Below are experts of layer 2 (counted from 0) of a mixture-of-experts language model. Rows are named router (the router's row for the expert), gate (a neuron's input weights, with its number), up (a neuron's input weights, with its number), down (a neuron's output weights, with its number) and show model dimensions 128-191. Each number is 500 + 50 x the weight over its row's rms, rounded and kept within 0 to 999. Numbers have three digits each.
After each expert's rows: "mostly gets" lists some tokens that are sent to it at least half of the time. This comes from a sample of Wikipedia text that the model never trained on.

# expert 15
router:397573591416387460549536554482528573493511490486608513559582498511520615498499578593413478563497572589546490453511548494593428590505558495521549510377510429535512500585468543476588564469493505
gate0:462431473452406424465450531512415496483509538479451496482447537449512443530588468497537542575558501501503455455503541519446528505455416533526502466490586495522408495381521383538491495398517642
up0:508567609474447480465462466426446479505571461591530474434442482442537513571515479521541523499478447486507502516496550534550518574582411623463573463494559503576483504449454439533461469480560628
down0:434502445550458492524530566468555508591489623441559438514525537486506475493500509492477538476476536537481493550479569557524504471543585539515477417522434492558583558508453480477615567492591428
mostly gets: " recon", " GF", " Formats", " •;", " FRA", " their"

# expert 52
router:475439414592455428517420408488537502434501465431584477441411480574435508496434465579502438505548505381536488479500518501485509486473429560563477450585441424441481559530552552602515561529594451
gate0:428513553559453522556474554556560477470501455503528428525583445518454626470521535442600410539455517546545562415500504472493436569480548474437556441499501508546459518470446538495552548629420453
up0:555456512528501465434468425474407423426480521543502462528506483529583439496496456502479543463486510508526493566481613536521525545492392484515450551516453544389492560483450501553497468496472540
down0:482413401411458460571501481548459566428537533449508489483503500589468466459484507425483498419532434480458468535453535572463467566545476487583532480508422563529446461470533481484372502532458571
mostly gets: " ARG", "°N", " SD", " Ash", "の", " Dragons"

# expert 41
router:466430539425517502500522506461441514477591501578535452532401444571507544537438421485539527481531344487436509470496417473424507485524496426399456477561506482412527483518562548468403453568459482
gate0:507544486542462474430505543520589520520523530493555504476450555610439470439473438520553537552497538420440540462556461509458481479511432500439480484515510389495479495531489469430448490546541559
up0:627538577508461457620531444482557458475537414518539444425472530486532544507531451496471537501561432483571510538527553555429394461520550539497466477608452502458469485543496528493559501422591540
down0:562459447521497492537522508636570586575466423577521539494435512476505480560468560508494521465475516539476436509542445517484462500536612507407478541576469554530512461541452559511462655465546533
mostly gets: "$", " £", "}$", ")$", " weeks", " billion"

# expert 62
router:442550522474473607535435476517554532512523528564455498465575441515458528455548493475500515411557532406492564470566496543456396425524470544385491463579577530522478496439522554409582491495517416
gate0:549392474417478539540485577480559568482559478537447518557470515473528541530550558448522481443534477518508575538488565529489446469465582403548467441593473558454469526579464552450463522547515425
up0:542634509553536470501586541478429425512434500494461432400498446480512440524509461567472497589443558465453529491615463554546487478558491577473553557415522516534525501471501503538527444482526592
down0:459564526466482501453495386523529485478497493474445501425506500443455488566477468514524507420474464451458464447462523555462557523487414537440513625466531479486472546391429538481446466519498522
mostly gets: " Croat", "Biography", "Genus", "Plot", " wife", "imated"

# expert 12
router:457575495498417323466433473406517551581561399515520499464557502544482464513532483542488498546539511496511475476588520497524520571555482583522503534609471521438469498453531515457456424595571505
gate0:444499488506479494513624579560492530482498498512376461464399487489598556511367407494439523467508562414542495559565498487564545535456514495576488448520509412615490489553456489474492553516473545
up0:401533439482395469492556512480472486469495514490581471453471464542524454504488551508446537458556497453630469527526503554482508554606495577481463470575403583505469461437471514504493535545578435
down0:474561452527532493587501452452429445495543504483508476474506427554486521432438528575590451511570515459608501474583408552409445562541550457495579526451476466503588452434451487484544523526491492
mostly gets: " —;", " Candidate", " Pld", " Mort", " Fame", " Swing"

# expert 8
router:492488496410530454456548505483411492565473575471530636457462556487484460558547525392487526475476394498457471449420518522464469599517443469499491559554569463455448463496502450401488429497463538
gate0:476586522502538508540557523524407454577455481583531417478482438503537432561500566528559542403464584426518511455591550618515487470528503524546518523524514454485563455467525531530538434450482450
up0:537511491537481517496498406460460463524444544535527533493529461469421453501406519483489526467519500402519517515540489511475562459462561457486558621428536418474505395501522538496512593439534457
down0:486543510433482418536496520416492417605540514511402571539508567473489463492475428563502409537536488511424542527570548389450443543517503577498599493453518500442467529531505467540431365611490453
mostly gets: " century", " from", "-century", " own", " father's", "Demographics"

# expert 18
router:484432475453400401515452531482550439452553521551466523532459570465541457492502513524501487530519546470470484457474463552512458571506486540540582575599507512434479561540515522475543501576534475
gate0:454475452510463461484501354455502496478513569549524552467500448473486472387454533584507465435468483512478460560492478547527530547486516430451487538442524525489467457515468449482519465489456517
up0:434597513450467463481479463591391462534499546477512532556574482479449461536505535532538571477494479427560478517449459551496447473551475527479565441499531486530434516539552390581359482485522339
down0:390455501478484462472454477515553509520484451436520579465516519477511439455595542557522583466531536427350514447482519513535480480519486543465427519466436519585448481516546542557476595378492546
mostly gets: " According", " MHz", "According", " bo", " Austin", "°E"

# expert 14
router:500508514561481545460551461442576539495587452437477455589517490479466511471426560580478506546435580442550520418583560487598552464508500531539498486557409526509463488530412500585482545451533527
gate0:501593532624569460561542514551538578403537479523440624513506553408580481536374453429535509526496549485499508547543514417551512414546564423508365533438405505476500560519495475511426493486451507
up0:508507523516417537483565534575535541528523493415444501464379418492466472460471426559457456500539445430520372467598497419529503568554548515507543521516517508425566441546464411528490471490439508
down0:433472486477495412560552526477454483442410475535477553566563505490470415614445554557403536494468477419499452430439612546484570524512487457528517493539451552511530441455474547481527576540539621
mostly gets: " ?", "|---|---|\n", " .", " Chuck"

# expert 2
router:481492448436526470487519484571405479522521533539429543464507512604441519447484475425442564423568386532443439397465445559525442504509577410406518441543580504442505472502464506499516520564425557
gate0:478523450427553546628502479558495470551554610496598499565534442549572502528381490568441470515425474378474491435511562482442495443563582441510579591562501477475526517500574553496495487481494473
up0:425457500444379449430508489456520512544493485460402413512506539397486412602508483498462496608464586456479507479462437511525525516405398380504504489520498488501590498511595351444582458540468596
down0:437545498556523351477480518568465494470397484533506526489515389580465469539568550508447463473539577480413541483491527502533546591423452449536501404485523484505600547511538534359517424501534538
mostly gets: " same", " Register", " idea", " band's", " largest", " oldest"

# expert 53
router:431465583461475417472422528485508570440510462502519461486468545510540495499437486445495511527501455505564444459529461494522474418442489528425502527545566549527488431482580537486499572482450394
gate0:609564441488556500480440595467479456373527545519433527513484602478435520508539485498491492454494575475485462516446403577535480543616459508431559444620480469489444593534482511472510454491460564
up0:458515471443536576553486535563534512438509487534555483595576448455537498514466490569541469523594480549443579483492581507499475489629487510562538408502558565456496493562471494489504507548576420
down0:594569525407447542532521507538411519466546523402482442458464555423501459536498391508524386481506531524540445438491454501477475507443559449596489458471500487560600529553582493516464552409611477
mostly gets: " hydro", "the", "onny", "from", " Sher", "ydro"

# expert 58
router:448467566440488543576465505472551444469434520502503560501442517457531483492469471573593432527463558524589370484539596482504533478462458530536488509517533534458479533476481570482503540520489497
gate0:546564467484431522415397469518443490502461501587510593493515467525484518477507563476475516545458511566437450484496575499478547589508522439555566445585493544401455522527432512511452530584515526
up0:448534596514520540482496516494552460500489579426522534524411499559548489493533513479503423447477553447394459474452405505501551555471518483420477530478516518480530483505557557527406550514507404
down0:446409511488441449601509477521591500440529463476555502427448468427486477483581472532515460465501513428402564428552493418473442473446620516514553581484524475536455508650544539423465489416602505
mostly gets: " Domain", " ال", "andra", "37", "ević", " Production"

# expert 59
router:497518539563620471530594471563480471510492482487442528474463451499557411503508456405485538487475585452461574553514573472524516535409514517564494576396453494543490547458510486464374441510454523
gate0:516516441465503473485485557471385585507475489533400590496477439471534475508531512543369434464479527548474505521469556490505548523395449490563512489478481429542438494521453560484514514453469505
up0:469501507450601451553481603516459536592547382451523569585470456588507561423519450447475432540560534510508524466536437407422475433450408519498468421562451469598479487553520518506483402423461545
down0:466477502482461495457494514460344500479443429444524519473547497606445522456540489446524415516511540573492481496440488563467454488478611559549455416508460488392507453472596489490533490528532474
mostly gets: "zon", "bon", "ashi", "utions", "phy", "sters"

# expert 50
router:515550519547559523479511485586487572406404418490463453509497439589477455578547539600449443548549465551521469441611516610478561414508475477599503508419513477469493460448429501486504484456563501
gate0:600520526496564511568523514446603535461536555549527563515431494434556560462448572503488484499462546564502425569500556525624550526505474538501493508458504532538581458507469503428489428520552534
up0:488557555485494433524535503409446493488494472456482530469493428484500464473444477503432544448508546481429414417531506469488459511498539485487494536573558481547584528472532473423492472395576496
down0:425492491493464578440576448429536536561475552465454514583501522466517506541529520469485545513494544461390455477533466574426550451512476507499471573492460469420518481518501485435424343576524459
mostly gets: "ject", " than", "duced", "clusive", ".g", " addition"

# expert 20
router:476536438453507598435427552506517443498533587461456491554550540521482515527543459529389571404437414450503480422533477525543380489521474504543487490516538512438506432445434437604556549499522479
gate0:499421474542549476492542460449446457492581548485517522492540517572498499450475584549576502495520471517508503513427516485630539508491466572442539562474498557553511537399543459543508520539442481
up0:488550395473527523526450466537501590505507557437440459471471518498500518508516510536430532446439506426486540499537474468379535429490479519522525447536593472533580528498585512525599567505494426
down0:587460545484505570498502492606597499441464531450401499453532476542572426572527388530533486491550381577458550478424503588446519536631479475556523475405489508499564490468470492486468484495488471
mostly gets: " median", " band's", " enl", " prep", " entire", " next"

# expert 23
router:433483509460511438455520526510445463572543555529477455436567577512466455525516479468496576421439470527527492499449428465530521432499483437527475332502483449451539566490488413557453555467467573
gate0:497375519464530488537538528507574502523420481472601483597488473459439557532465668465431443563467521532525582568488427529443575458541552572377457481378533433533442505645487475485533502456502519
up0:602454513457576521485508536500591468566551475458490532512414448566468508446463560517446468590465456551518586591456478518444546448500522579518400542411540464491428441622521443472465453420500532
down0:499464475482519526460533464489538500539619390466430575475478509416479459461429521398484547471474475581553512534463546513542447497427490572383515557410481475498565452491409480498506444472544496
mostly gets: " vocals", " drums", " guitar", " Lemmon", " Records", " piano"

# expert 11
router:416456467568448545467470449479606499518423494418415481538639472481417584441529475571549467515458551580541466422578460504529540546491525524492576467497489503552534544486497564575482565400563465
gate0:533467487517547480516443553464495566462606446453496417519510440532546551531580533538483490519490537586531410532521508530399422510409389581475516502521481535501582507455552433475566507494527461
up0:477420465490612497492487611492536555484513486514440399530541418502452491592525510515498459518546537545529469506532450473352454460483423613471530524615500445542553545511565476515511525471520495
down0:569496533476519487450534521476532437490519477408578510405527518524482577481468563495457414561494579509563526618488528461572542535454480490458574539510472511542521494507553527572516458411515433
mostly gets: "   ", "died", "disambiguation", "Gls", "first", "DST"

# expert 48
router:440392470519479491502512531511490524571529515478446527543488534479506455438557481422483487534447461529450463558425444458502554389463577367456467497489550418507569496557507534506506502541407543
gate0:518431499548542486496492519534455543475460522463486553514499548449526550511396500512524521581488502506518450584498460421507560518505512517586547580480423542492456517479567513579527491527586488
up0:509504425477481545464543560522415464510437436498533543518470439486577575562520552474438545611534555500516459519599500477554561540429446494521441512481501565445447441500482509452505464460489471
down0:467486462416521530545500493542531462613489439487597460513519418464419471590428415506436490554559449472585496467448500434546454500551518516428456371467515508540593562488467399555511579420489439
mostly gets: "ism", " health", " hockey", " zone", "ști", " Force"

# expert 54
router:538550494549460466459468468542462417377430562493387480558542476544471440576582407571563453390441523545531539516481493526554467501400526512538581535474438520488488507407486462514490465428493470
gate0:525598544554411505572512472599478526416484541578468510506467573541536473586566466513452560537542510464522438460484503501526552531524491495514506522457594452570473437484507520509506507522416432
up0:478421517432539538444557523491439465504468479461536528419405470437504550519469496510476439518458458523441496506477591594512535489579450435483528507515471484605342534486524468469501459576560514
down0:585477497529529516480543488450468423516492498547528541456445506519426422513528506461503410530443550544595522454626573563482496516520510403448502533411465515568508517479548422513539531469472461
mostly gets: "/a", "frac", "borough", "stan", "adal", "/h"

# expert 6
router:505597532525591499591464420559432551567559515425455463489565433565501564421492527521533495503444538440462591479498496483492480483504476481487471504526526441553551511498554374468507529514554442
gate0:527460548427554546510476435492467514530388521393472532485577496565536548526460464453564596489462514447497549517487478484449348512472480526504520461508468370468511490429506464532557540540488537
up0:470527592497569491584449500450514482534425561443460497420517465593562458472516422369579568449481505497508533497472484442508415514431581540591533517466493448564532508514556537548507563563526552
down0:490539441434531481525528420565560510489519494504514479598491494496389406517496458441462549520501480421475517589523447489445619464538519503510534504476493459522581507504523578543562497449504537
mostly gets: " Janeiro", "79", " Francisco", " Jeff", ".g", "idad"

# expert 4
router:586530545444550411442501450498435473484551559471500529606511535500491431557571531512467417541397519485521466511503542392524515476420534508595470442542589534555418538526381529495480531426527470
gate0:479462570514416457455501540504497481607505473650557496462515528545469414502433521518438495524467394495612461505544538431469526449444476564494508540514446447466476553539438531483514594490447509
up0:474494519514553432600419548536511502483393509492521513395446466488408569499585466529563502532488633549415525639455487509542444465523542505494507472494502511565470409491503509494451504489549554
down0:480492437538454502517501476474402449482490437539454444455466498472525567449565489547438619522496523460551452535503566591489461466462523421541492573475452490511471526590469518562514544533494461
mostly gets: " of", " Of", " von", " de", " Type", " for"

# expert 19
router:497541474488473558491475421385558455488549586568427480515571574557495593449545525551512451494427487558590467419475488530447480502525496491573534545503453549470477541509531510467498487528563477
gate0:511486556471483502555552489542429463523498528523551564498462437488519537503467457378564428526509576568417481507512442500455556472504483494499476443450481458507451395525520544423496534534384577
up0:484536555413571512592459482507570531485536577365450472520535504539454497489505452586512538493562456451396582422469441480535496563534477462496482614519483555485474490505518457531524587500407540
down0:473468503519443470505476535522585486493565421510376496534542496481493445542520497472533516476413414544553466528535459496495519400579594547603519625483543543491419505502517442467419457592522492
mostly gets: " MPC", " Representatives", " Fame", " Hale", " UTC", " Chevrolet"